Experts of a small language model: a variant of Adam for the experts.
Below are experts of layer 5 (counted from 0) of a mixture-of-experts language model. Rows are named gate (a neuron's input weights, with its number), up (a neuron's input weights, with its number) and show model dimensions 64-127. Each number is 500 + 40 x the weight over its row's rms, rounded and kept within 0 to 999. Numbers have three digits each.
Before each expert's rows: "comes after" lists some tokens at least twice as common just before its tokens as in all text. This comes from a sample of Wikipedia text that the model never trained on. Tokens count by the router's weight.

# expert 47
comes after: " (", "\n", "==", "-", "===", " "
gate0:439518506536549527483534515602461438512431484545485578537411435540491538536500508502499518437512534490471441490506572509525534526509504485551491549461508557471435527634532528471586530490498481
up0:511505512536510564525546498506503558542493543517547561525497521518449525472534514467490422518545467446450525547472543482528524474533471417557500513452436493453510550496476499500517506505472524
gate1:554432439537478492534506554507493540525443570514516502482444468548523523526494538525461551504506510509499488561470568487464484485487450510511443507512529488544535432475482515429517471475493507
up1:545503508546422507491467551471501564575552516515457498489482406600490483495473499551499512478500464558489489468496486477494516516481550500529511554512504497547491433461493490531486507547555445
gate2:516592522527543549454460497512493493508496514543469471507536477530505496547419532556421501474486525502519459430510488470536565521448564479420447479535514492487501499478494467480461586454499539
up2:523492411527565543485559477522489442471414599548520491496437499547422489500532499489466528501506465495501476576464460496479543549508519493470545461492499471511505535536503512514493475528529435
gate3:558498567559534541480517521477519584456560434473467537474475519479458530482506545515551529509466497547462516530510552501549452516445498516454452521459483450473435429510446486384577434422478487
up3:463471502461500518562499526473538449499541470497497445448533573485440495464455485488508445517458506500466541528439468471423490489512506545484493557491520530525439477524535483530559428451471511
gate4:412514550495557490535494474470468484486543432527534534533561509468530503459506526501443548493492482505488524515472550537515422521461493433514547425504478455471500419559487467459554558524448532
up4:429568513484488474491459452505516546464525495450519542467599521449555508459473503504528521482479476548518501453497507544518512529428420536563475401554505453552477487500476522488563541496485497

# expert 33
comes after: "\n", " ", " 0", ")", " 1", "1"
gate0:527508488446527512521487531490457577521470462505461497472562547436492502432434504491456467553501521437502519523453498549450524428562547475498454471494502557585464480501549490403526454481525544
up0:487515485454466457467562478586516479488438542547609471507526527487515443539497473516475492493555378423474508523545524538422534484508544468425501461463536527512560565549538484515524542490510453
gate1:514531528433459522534489436532509408549519543563506517531463493496473408514515506443456571479493537504557471509468437533510496607465404534531471450393558521499529478479476474483446564476599517
up1:452577492577495464511550541517450529461513408589527490532477553476535469526540487506476479442512486464412528584451499505506538454438496479514487513550552452453482509485539530486524481495495508
gate2:465461538509476517540549522509543457521482476448509488507502514523447522520511505477491548437545403525467529464523466479478538442494503465514461438461525412487482468498461582481513438486476494
up2:473524426564513547490526399494429464486481517579424497474438510505522507548449553553433552447468541436545427569473553549458527550420438498469542482518496495475513517499558498534482533471456500
gate3:490549564529470457453555504502526530574511499448497488509554475473474471470485444508453500528460454536499540483527446526447533426563441525508428393475476482520500494462485504376520462459483561
up3:499590544507598529563532563440529502519554513497488497540616510508501540505426511495523495492513459513488536516536508509477573448547481499530476486432553449534470606559430516444456484507536546
gate4:570554455528534457505500482514510516496426465460500461456574457497502522530419460492493451514465516418537572487485523486477443428603468488463496460472462473521506470470448522461479490434473627
up4:453438508451548531535489529418461521450504519492518520565487457503523515504492440487502535513506614528528447415538520527492535506410496515550451471514523515462476463525485457444492483574512490

# expert 27
comes after: " |", " K", ":", "|", " V", " C"
gate0:476459448485466531565475490565488496529480484432508513500459512449508552494467506481563420435432477473517522528523528530558440492551467509509519503439484508466476568481469450541478604553516399
up0:538483446474520482496502479598483541539520474536452444479433484471455496537447558507491497476509482463400488471535499509481454512459475501469486461533498464437511555486501516498497467478540513
gate1:453536487440485483453560492562585526500529482510411461474512481540491590515452508508502540473489503525493442490480574564506562482567515500519533455461502499512468607547509485481583471528483538
up1:418508441472567457439501494527525491462511485491400487540480498554503475509426520506524482415531576481435526438441587464532524488483529467504534461481513518556535543543472419487412492486437602
gate2:500372545489512516451518475471494480515448478468483519548540505452416456500501472512490465511571446568484576533489524459524538464531451525504469525513520509481441493429495467545452511550538499
up2:504484512548466512518516469537498453494492491529488547466496459522488466479536495595506529523545527500466526454486622446516420479491484465521466455468531555509501530527485508492486401548453458
gate3:454456498484486463491471479559418539487513446520455559542446496465452563497493522455526540470462497529474459521509521548472517505463429537476503447483523528469410448566504479534601465482488454
up3:545532440530515503462525532425537554416468468528546512438563484452498549505440461512492493489497529503473512486451481499474490438428518474508471533489450583529484473550456456433534475555465525
gate4:526440504480429443532494394567489540454447442469520523520472547464498444447539392510504494507502575439450467476550564536524488495464535541488466469558491538543493514454506466547587505553422399
up4:399493526469521512518481560509454516550454561481531430476548417487533476452569565482542533489493518412497455554490515435490482541534455534487555483471534425457531520529550522516459503537533527

# expert 10
comes after: " |", "|", "–", ";", " 1", " 2"
gate0:514461568420467508469393477503533532509513450511465531492486462433467542560457527586438474445499527536456459458450588479480439450531508463495469420536527535545484480470442529481446469530425514
up0:459551515437484494484580484421553512480529521554465498554440510458543547546541433498430534547514467484481493492488546525540525455519460448472456484539525493469495519506466512496575503592518385
gate1:520491444557532542545484413539557503513488478484481553448463524542509521500587580471522597489545528563481518453443449511514494514467585550470514489600466492456468555484449530544541566603536488
up1:488404523535456484499548572420539490510568493528477488532491441488493490401503446567467533489516509493521504478449415515463466465536484430552493505519480508551487490538531529438543450520474493
gate2:499446556566485521494531521531536432536449584508542456507511533499497553501434430460459524469571413505523509506491466515439481516505511535438514508470474457408529521475501483456439498494552496
up2:454511603526449512467564523570502527533502491526531483501459605462456525507484487483545534556561495530529443538471452475544541544498616517497517495482555479480499510499509458526566527498554516
gate3:427467512503451518473525418524503518477481556504515579505526505437440535560535520552477579515560445505515502548495421525531517521544528514552533452478489442499462491582441513426475517477506426
up3:499506467509541525524520479523496440520447515519460440486454507534498465440525493473620507528462529485536531461542463495506475488445529514555460517571467470423532549468516522565468480506544524
gate4:529547447548576477451518500427490489509477552520518520474475519481495455509515487477417543525540432553467500485529552473443449419511465456459494477409471509539498530537564394484481477441483470
up4:557482549423514530472553477436520525511553500509589630479519546452534554452471444514559518569527468466526501525544568557530541476495506576509496490412592550425514504476497526506481452482498483

# expert 6
comes after: " |", "–", ".", " (", ",", ":"
gate0:508461568557483502518547490501504545473489563433490459497540538528448465503506536508457497569511422500502554469489478503417549488471529509456497519492466423524458538504526412437466444526555516
up0:486501563474542529506480489549498517483523425520531505449464512446491488461495400484395531527590511469490491587528569527531561463478454471543477564429452496495530444499487476485377474482497566
gate1:573525418422462500520531435456385460506485521562486562472482485528514492495526467558413452471532487587464473449481508532468498458539503524547487512477544484539509463527492541425561481518528478
up1:448502521493475463530517519444543439514565524588502473462395521510487491518497493528455550502473491576445534498439604540515558525477492411528583515516523486483507575481529484562496488491530456
gate2:472466430539502450499504558509551458497464525501526452453597550485494472538545505532508467449496436500497477504489438478504518508486474596495508511393550493485475479538473537473517474474508465
up2:563540512489473422426488571436504545474466476509471503556485592489490545519522440490497458560485512529529526528510558484389422550502521475475499497495546539506496603509518492475476479530498525
gate3:428512495499497463421532434541506554449475489604420531539533474579498480537516446511510511469488544464517455522592534489497504480452479451475513451552547535467484533493572503526531544563504511
up3:443468475580560460548498481518472500461472519539473510513519530528486468553489529464461416511462506458477472516481490460552518519436546552470533544499503500466507593513508511491562550525526551
gate4:481559502488420578561559476518545524528463490477526525551466511511484457450506491558415453542503492475535522479427534523461521549477499447480424620480482428519514532461511503521483490505553512
up4:515406533507580418499429555495493528539527562458510469480535460453506435484471501489530499523522568501380526577511546428496462502513513488520454478506442573498505514514522400500465494539460540

# expert 28
comes after: " |", ";", "–", "|", " 2", "8"
gate0:478454473503531509507488479491451465451485495530518485443504499477468521562521552535550564515506533480487490534397515497500526483449474514545508538546519501501443559559548457510529540524512490
up0:456463570526459447568463553495460512477580481518421499531537547459544459538484594451465554509488522536509519468528495502474502552458478523475533515449462448461518483528494470417561557476477524
gate1:520522484504406522510483476470456442485497499485566476530546519489500466455493517463600516576426471538445461522532547485444474446497501538488463536543537429484497553506409474519506424468533569
up1:476527534495507484494463528554460435545516498483481583503560515455521485492494458477461549495512470539426465528529486492441464509571507505510488467517518522523499491414541520538492549508488479
gate2:495461457466545519529491465450472489539527412564485537477468520481490496495515473526535533441492535511455488435469527491492479476510467479542442396546503442462475573490481559540472535527484535
up2:510511502534503534512425495478592478509509548517546495454503527464511467488488505507496480560535482539526472465509475481500481478491456489551493451468554533549479437466557542517534499525535511
gate3:518446440445474424465517484509468483500484522491417535409531472453503537501510473494506440492494491465556570446461452542522476474416512480522495455519551572526491553568463458557458495439507482
up3:566559508537601572517487468532508541557525512457525607572473510564513479529494476533516444472466462462485469538436502542517543482511547447488514498470526392423522500482525585477451539469478508
gate4:542565484518567558438504529485495524507546508493462496579511493534477514445511449593435512491547519485511490505451518472448520392503481500489440489558437535506460438523467516475503461411506533
up4:572477540437520466515538469465582442519476553515502431502474437494458518493471548501504553466546496454582564525537497499524542503514461508499500528480493520532461475519535432471530425497484401

# expert 20
comes after: "\n", " =", "==", ")", "\"", " an"
gate0:503492555586500443541563482556540555534454548449516509544428456497489492479535453517518473498544491504522426525458508547537566447472439506495475483491467465544473569521504521441495478515496475
up0:501528539535574476431501528487511524478555416519479477505547575490499521472441477534513484510437611473486496555538512475475465443548521471472558482514512509497425491513496460488491577448512540
gate1:473443570543576440480485471514476481495487434560493527466506522520498517511510435571473434553514534517487486529517463450508577440507569514485481458519382468480497447532469447519511463486517459
up1:467515443526539483553529542497526510512468578503491514482497456496484543498411421530500530491466506440512515489508532454486520449515434504448459522492402450491455458475513495528563542490485574
gate2:511614497511554553453519526481483533517483506486502503438475438495460495438425472521421543514555511473610479541533508458541578500443513490435456507525491511545469560542453526436496500490528588
up2:609436425562460494502568537558503456517430496502493515466495410461526533479521563590476503470481507535520525465448489491471481552528524502419471491452605575495454460499545465529469503550532440
gate3:496494531540485495554481492521531538529507463484516520572426473530485515531499531505493442511516468541493448481442496544489470581561582439526431544517470505450509482485482506456485513433535465
up3:503526530449518501503498555506574542517510515501429469500496483481508503509533508562538543512470446493548462425465493445467574468468531453531419576503582454524511548528451500510484472524576423
gate4:568555503570505426479408443518469450491539482542493516497591501520482494469482515486501464520539490478502500514560537536556495488459440518512470465539507506462471555486495458514494552533454462
up4:517475368518493578529492458507468441420457531469544496515453457583439482497484563515528519518566489529498486418458540519482453517427485502489503485517558550514518519509482493469521536516524467

# expert 25
comes after: "\n", " the", " of", " in", " ", " at"
gate0:488475564492509534506494510461511512473473454541565433484548473459488534482469446652557498467463510493493513522520464456513492491496497461537523492521506506516488541471485466462561514469566390
up0:482511519443547509555513503623485448569501543497474444551463480552500517600508475511513468505544517524583533526492554519570540533492541570537488522469494491538508464486568444493498504455543449
gate1:460530441518548476460488466556479574470465503599502464481519479531537481497429514512498522513409530423519462459486427484512581474491503493520441529500491475493505518543540533498488558598528532
up1:483547526505542509478470523553470517562475464497547484464533528458508477509498423437520420501497512548519582477534484490491520530484515543510521534531500493571519518504491477521491533552491460
gate2:559537527461499474500478412514475481415500495502480477520559511422494474496544461482522544507559497489513562494500432531537572399583490483482534531421468393465516444578481470486492490432484501
up2:541553474508460521508481504483437506530526467496461491438478551473528483493502514501504579507511542474486505563484521512487454493469548465465501570447537498495475465514430437532443543509531490
gate3:486502513523606584479553461509501396506545483558545460490513536444456447541552479482484504562510483488471492496513611496542523491475480498515479525518489513504443521549570456444595452463493481
up3:470492459499460462585515465492464533478498443494484558521429492457495532414514526504445526534495487459421471569469506512510562481609490538522416483562563490435542531463531576509479480483571511
gate4:558560493482489534476524505495576468551468533535486552504505447448512552513494415532536556538556490514487525536424410457424525464524489424458572435497562540481534530554475465573448510492523493
up4:510524486486530578469479538563528468567497562527479487502395439505514584465435503485530528549539525496531473470508542498573517511444455503553477472502478497492480452448530484476480559464515537

# expert 13
comes after: "\n", "-", " D", " was", " C", " O"
gate0:479483527509462565494480479532475501487507500522588482505434446550503537453514598480447491513497508587512504518543451419548564523498475506519473493460476373497501470515461497549554508512540438
up0:482557450506474486439473498504521533516516509573519493581562501545580489400493465519530525449507475541489470539477446431471463503547485533503513406504521424488527465468422533533473531518539495
gate1:577508468497452491568493458494530471463479516434507534439582480494463500496462492525462484523474394507474460542471522549436467428474506505521545495583562516487520483528500482391496500497439460
up1:530575535494475490482513501550469491457530464456495565465542497435474495485469523515416465522497510449565555518510560479473464493493486419532508452516527450515525483522528466455496486497497486
gate2:507492470518431478557503502514502514536454499480455540516520504582464478446485514484507550495534519414429461493486505572438449477517509507588402467503455511418489534500478466558542463449549498
up2:520507504498569502525446423522524489494516466543490501491455563557508455468524560507499454488503438562542473514506511477530509492498508581505522535444495428557505566553524551370461478490524553
gate3:467508557457543461456456511460507556546467548462524488492500502546489569474437409536519483507546564514571514457496513420503494471562460499505479453479525510494493475452493496495547513470474598
up3:563537476465515467541478461503486493435599543520479445486512471535472393486550481500426469474571488530492457489487531487502514504462536499552463499510539492473416556479486504481441493436530501
gate4:489513567473508440495503444570513536516583547551559499517583511544545582477497441423461445480517510527502455538542547556499539468522530539490427583520444423506451527449438530473524551463521472
up4:489526484443461520531536492533497409425568473466523439509478491501538515533482514481563518479493465508509490559508525516456484485465440487478490498496464548494538464542506536539480421537553438

# expert 8
comes after: " of", " with", " the", " and", " for", " to"
gate0:552476453445501466441501474473499531448505466534500498516502488452498484524539490496489508520488626523569527511500487523459418429540532450429528532433489489514512510510429502497534502537425525
up0:535492531459581571471484448501485458491491437529477548440486485467494504519590510501515527538533541562543474518561502453394530462458528470550465560512466515491458467489461498529487494507455480
gate1:489530421461523534500570581508442424556543482537518432466443491470479511481537489518465534508519478488512551495537460474477513527584553600516456416526476495531500527531516503513497470406482506
up1:514476472565492515481513510485448498528512506442545505519529537536492582522543515513510502443528463475474455522510497494480530433559469506545456573466439494423497510551547507487509499392499460
gate2:505559486486506578489569527500538454533441461542540471480530474441486511387531477538505492524496497524554508536438505562444454370432481533524548537459499469507483488416415486479524444421499476
up2:497488447529490483490448494504467518568485456512492442584526462489507537458448517481566492466564489359513483551522510517533517518486478493565428462515455490417532534534463530503482547511522530
gate3:463500452490529574480501470501534471491523491460542552500468490518478529502521540475492513458557465534463482521495508522511479526508542482503507521524586498539471518535482430404520514419550450
up3:473520481451498500427476499547493534515477514546470533500546517482487594559465545499509460487486488519530446530519532484581514533534447420468521491511460558506457476535495495455535517455473568
gate4:501488462484515484469445496523467500523530451532509479456496571467477494508505483488590489555385531442560456554459537517570468390517476509437514485509488533452499530490486476399522550521532543
up4:451500515481499501540497541532572477527559472497480477438523501501515522540448474502483451493515438526417601539484514437466583609513605532518468445503524491569532504524565540481485522446530472

# expert 29
comes after: ".", "\n", "==", " ==", "===", " 19"
gate0:542504530486473552449552452520450531505523501508527524441519465491496492471459495488468485525502482516503503496428508539486469539527419557454532512461556505501497485506456512487545553524497476
up0:476526561538486505547527574460529529473497509489498485555571469537518481469558513536519477539510567503490510495609398476495527449467504471500466451536554573498503461504517509442449458500598516
gate1:502500550463557459456542531396502510503467556481519442451541505433485538522531523598466557438488433494481585509460520537448437472490515530519463507530486475417455540525466480434581434477457500
up1:554531424490486495507560480509553487486491514464525499477445485561507513461583435497512517583564524513471547483529477471472560422498472431504485498449534460459520516473521504507502505542486431
gate2:515497450470506524506546542537532502508533460460527503429463519492503571407521512550549478576499419547540562471487492459488552485569396500537494459477517489516520481502475492465451527528561502
up2:470550405504559518497512472523482440535480421517499492486521535457509515533537538415527538496517531536550499509422536511534540583526465518519561480468547511448510523513413450499475607517498448
gate3:464524482511465464495512466452546449419519526502481487543542500523480531503493482559558429446459489481532539490489505497495428522478489468562456485493430452518510528525471529447483527385495466
up3:498474542442491497437491490512520528598523484596457453499499492475508525556482453508563489533460503443478475521510432508489491487513549480456529464467529536547502499491525507510569488494504584
gate4:522488555561467499493456480493440495492469510518514521533468495507502552470512533565484506504488499491392491517547486580523495463544495454570492445507536528468504479457467459503504588487454442
up4:535494487491437495496546545528413516454555499471502471592470539538487517497523485458429542457510493498517428486501452500516507461480563501555397568491505367505536599465562494573540523502454493

# expert 44
comes after: " ", " 0", ")", " —", " 1", "1"
gate0:539519531487475453501547492478468509552565509550439513474558520450460438495470561568412506476518468480526561475489491530468405490496432497589528454511459532525487528538533490502523518424493436
up0:482501532417471485470420463440541495455525496568505479521566445551497566468493486610504479521515551509464567505489426521483494467512465440523507433535468484537502420449412537458523490525507520
gate1:441483497367464466471478539485523497449529475450492489508462524498489490498500483492468546513584520487512401479489439525465541498559500456539487474478521514494475544516556419471456472463502526
up1:466546582464425510460466461511566509511484445529527543539465548518554577536510436456526625492457506556473512515490542579504486501510545502435549530575461472562491562523498470503520469516495529
gate2:569482503525480515497515489479489536477561532544504489475497466473473559468519495483488509419462494514557527473496488567482472514436551454469495472463530532383473478392532490551489499521525418
up2:566539466477451533501436501493444494501463605498544466459516469509518518482484503449467402503496495496506555504545459535479491507425467472475522477485478462435492583465502587544499501516507449
gate3:449514497513566556508444484503465443590485503489507535456530497488491458483465471484443602539496433480417498481468505572543533511401448512540529568490388471485499506452506426461489538459496527
up3:511511508392527418502424496503533445530477617487489460480497535492489551483445522440479504560480494500518467488504471463498495512471537567409520506464480440413513487490493480488503526538452515
gate4:499567474503458564550500505500457498486492504477486557538468564572483501517465565426484527485637461516452567492488533484518453513558429561446569484545458503530468497454479487465465465413463497
up4:447445525574469446452491510476444526546436524555489521429532482489501513523585529483524586508512493535531533443505507477490516492535495509505521505476462535507492479488478451506580543532515476

# expert 16
comes after: " of", " in", " for", " on", " to", " at"
gate0:529595484510480494426525467532459520459522482526491513491515515535479485493498515540444512518430462469505531464541473487525517570494589501525523498532474405440483507480498514480484538494529529
up0:579458527408487485525466504554459481456489495480445516585536495503490531560515547456570444520527535530547473471519547482581476581534545492485466542455501485490471447508531513487473461513512572
gate1:454522513500536512486521502482499493423519518495496469407539515494490495484526508543431462465394492589554502508522513496467523416446442437412553506504513488465411471443541499517513460461505458
up1:450539476551524496472507534482540483499446499571496528533476479430479448481489538566501486478547557416390511545437536530499481423480504446514481496519510524505416476588515456487514436495460507
gate2:512481503433523569553440559561499503464569507538511490471417560431545549506539521462546549506557528517471505487488485515508466563507456523503498456434482503527524476513403534495435513512530429
up2:519544451465471499469562445520531504490441517485527518440459443529485495587497588473393561488482494498498447436522507457605493452428462519574553515513555383540538540514534528487525532543495483
gate3:524521528593500535506495538496439491495530396550527528506550506513487542539450467500516448485552505473428542487502495431478462448477559499484558546489581475438458583557435461507542438535489446
up3:519524560406563562517488458450541491513513535467480488505435496500470455522495530492541537478454542478481460532522556473425551475484452429508511506536502514501461476404485492544493592508492603
gate4:522547513540471444563486543524456541538479481495490463607511454449485498520588506434479474504521526503519483495530449460539480441492565497597455490408475485497438507564451457463524417481486505
up4:507553502565497489514511459423443475486524488494528455524527498471527492458521505448528540490513466487486504506521469449475556394499502467556509466528483466475503472416471543543486460433470516

# expert 4
comes after: " |", "\n", "-", ")", "==", "==="
gate0:527492463513485523515513518501487519455532500549519432465541531466491416558434514489476447523466502494462606440501500566455509494467498441466554508475498525554476509484469488470479495511434506
up0:501508481525560463500570513508491528526481554542504450492566376552513470508462467484470506497506579443492471494409470436464436502509491472464493425480552526512512546494549572510436475473521523
gate1:453430512459453507454512478532611515546530463558443518466503506487552467550540502504491522520501421509486525519548563487529515508501486548424470480468497434449472480451429500490533574497454563
up1:485507552519541447460450466523501501453449486514521488467436527497489493528511347503478519502519524495459518506498493492606483488462568495554522493525513527477568462428518459473469494465512387
gate2:452467483568510422519482454535435504456553479611468468539490519513486498527537463485590439447571520454544518517547475542520508491480527448505476555555528532470477416495535409465482509498450464
up2:497531487532543475467567459462519543425537456602556484506496474516507490577518552480462501493454432431513503438544542536520461510494496530498525451554541517496521445404549486514470506466460499
gate3:491389514495465508526517502496517428496442506439485489439388513504515453507509556525529465478512508520517463513480394513519466499468535474542480489471507482470503498461496488558469445460566504
up3:551548444559467554489494533460599549492511538474430432490517585471511487564465547463490526531508452481490522479467514468467542502503470466474429500488527522545490428456516465456433487474448551
gate4:466409450523524434507482501498544499485548480482466510491539538509457478496486513457493545444544474469420420496505510551568514511493483514497465443405475482537475439545446476531576503470507490
up4:447513483489509497440486464486469494527448457524499483492562530478489489520423454397573541542507512466412498425510511531557514528464525493477486531489507500513495502458518435504545426513431507

# expert 32
comes after: " the", " and", " \"", "-", " of", " a"
gate0:449568481517510491516544511494501506540568550447484560488471470475485537486465581441441610496520544529467556516488566517542568431505432477546497478526485564511552491507434562477556502432549581
up0:491469487470467487540528430446501463401450499535496439406458484441482495560523515475511471549470458489435507501519482483463498511446494510494520462545526482506513537526508429513458526525457484
gate1:424486476561521562459469455498492551433494569485476503535513491443500501502534442444466525502492464454536505526525474509507514386471456454390457498485501448557495548501527520434506486539526495
up1:570491594447507486454486532546527496482584571513452412556460498448468481486494505569525545507534571491524526446496534468560485484486496461556496546474498480488494549505530515455531552495487514
gate2:436466487532477557458541472441501429426581533565494482479480464527535458489493418497405532514584517498528511490459492482548479497461403495484524528519507513545478451562584503513474474497507543
up2:494524552507551439421518602550460515497488469487500475481600452547473470563513494602547491498522543517508435453528427545533484517417551496505448494535529526538486478501451551489517488506453588
gate3:498531530487531530537442473416439532549605516421608466487462461514550557482607552612471532509561535475527551511513498596498457480508478498546541482477571480522480501501442503490537484502532479
up3:447460550457475558486477524489484539524478506525458546437572537444564530512535445536524495503446555481478543514537524416577592455489490486470571415482534549493500456534465576525422507527579519
gate4:498501475471496499519469603437468450517492540431541417520487512503485591472467425480480562557551549433445492554495465484478454511479525400502467527487480500490489464482546514463492496482455553
up4:501490443470521417470524552485555463458581480535528469502481470489497491476445522525467574532543506521500519500527526513432443487481533519511512531467524549528494490476578566495555522519501486

# expert 14
comes after: "\n", ";", "\"", " 2", " 4", " 3"
gate0:486555416464489504507487522556436456485528527488497531465485498478462479488541488512420478495494461495553464443473579471479401474412491495535516494519556442471469532454507486511573490458582547
up0:461445508535525527449514476499513498570456557503496523496480519517477559524514523525608554486454472545424515532451474507398597440520530496515474427499527532437459463478476511453456460527505502
gate1:515490521519450449505505454521489434542510469512495501507506569492473532498504496493463424468515421456501567548488490483463416541486538413645567478508500425482528493468507436543533504494513567
up1:579549456497553521468564531531488538518482431517477474528529502452516486466436573484490460505443513547561449483513424501521570534517499536439407534526539558528508444425492458472506489482528477
gate2:487519480404512458507538462482497528441473501521496546469436469450500592470454522528472544502514509557547468519526496521483521499517473442588431548471497509459495493498471598527567494510477500
up2:543560493544534478532544515455524458400554511519533479612395544501512493485554471450535505523459560535568499503491504476517454546488522495469568489440504421534536548504518512531537491482517507
gate3:461411530533524539481519521567520481534530578518474455479456450505470515531536515585474437427473538427494490515537514545542502491492529513468444541419432469502478522466553485521545462492467514
up3:501503527495488489463472453466492522514485501502486500439516539541478467457515548481505581513517423576521458431540495493443485560512454544513598437571528531433474490526409419450563567522525494
gate4:498502508455540491446513454570561555495483476584506512521480554498469471467541489514459510464490500497497477510459503445493458402498500483516590544489496460533498486564454533491568565490489482
up4:526450595447533529561513521511476530414553451543462506523538516441492507501420457454420506542483450521476481567491563509540512444513421527496496576487476520464505484560488497531510505579461461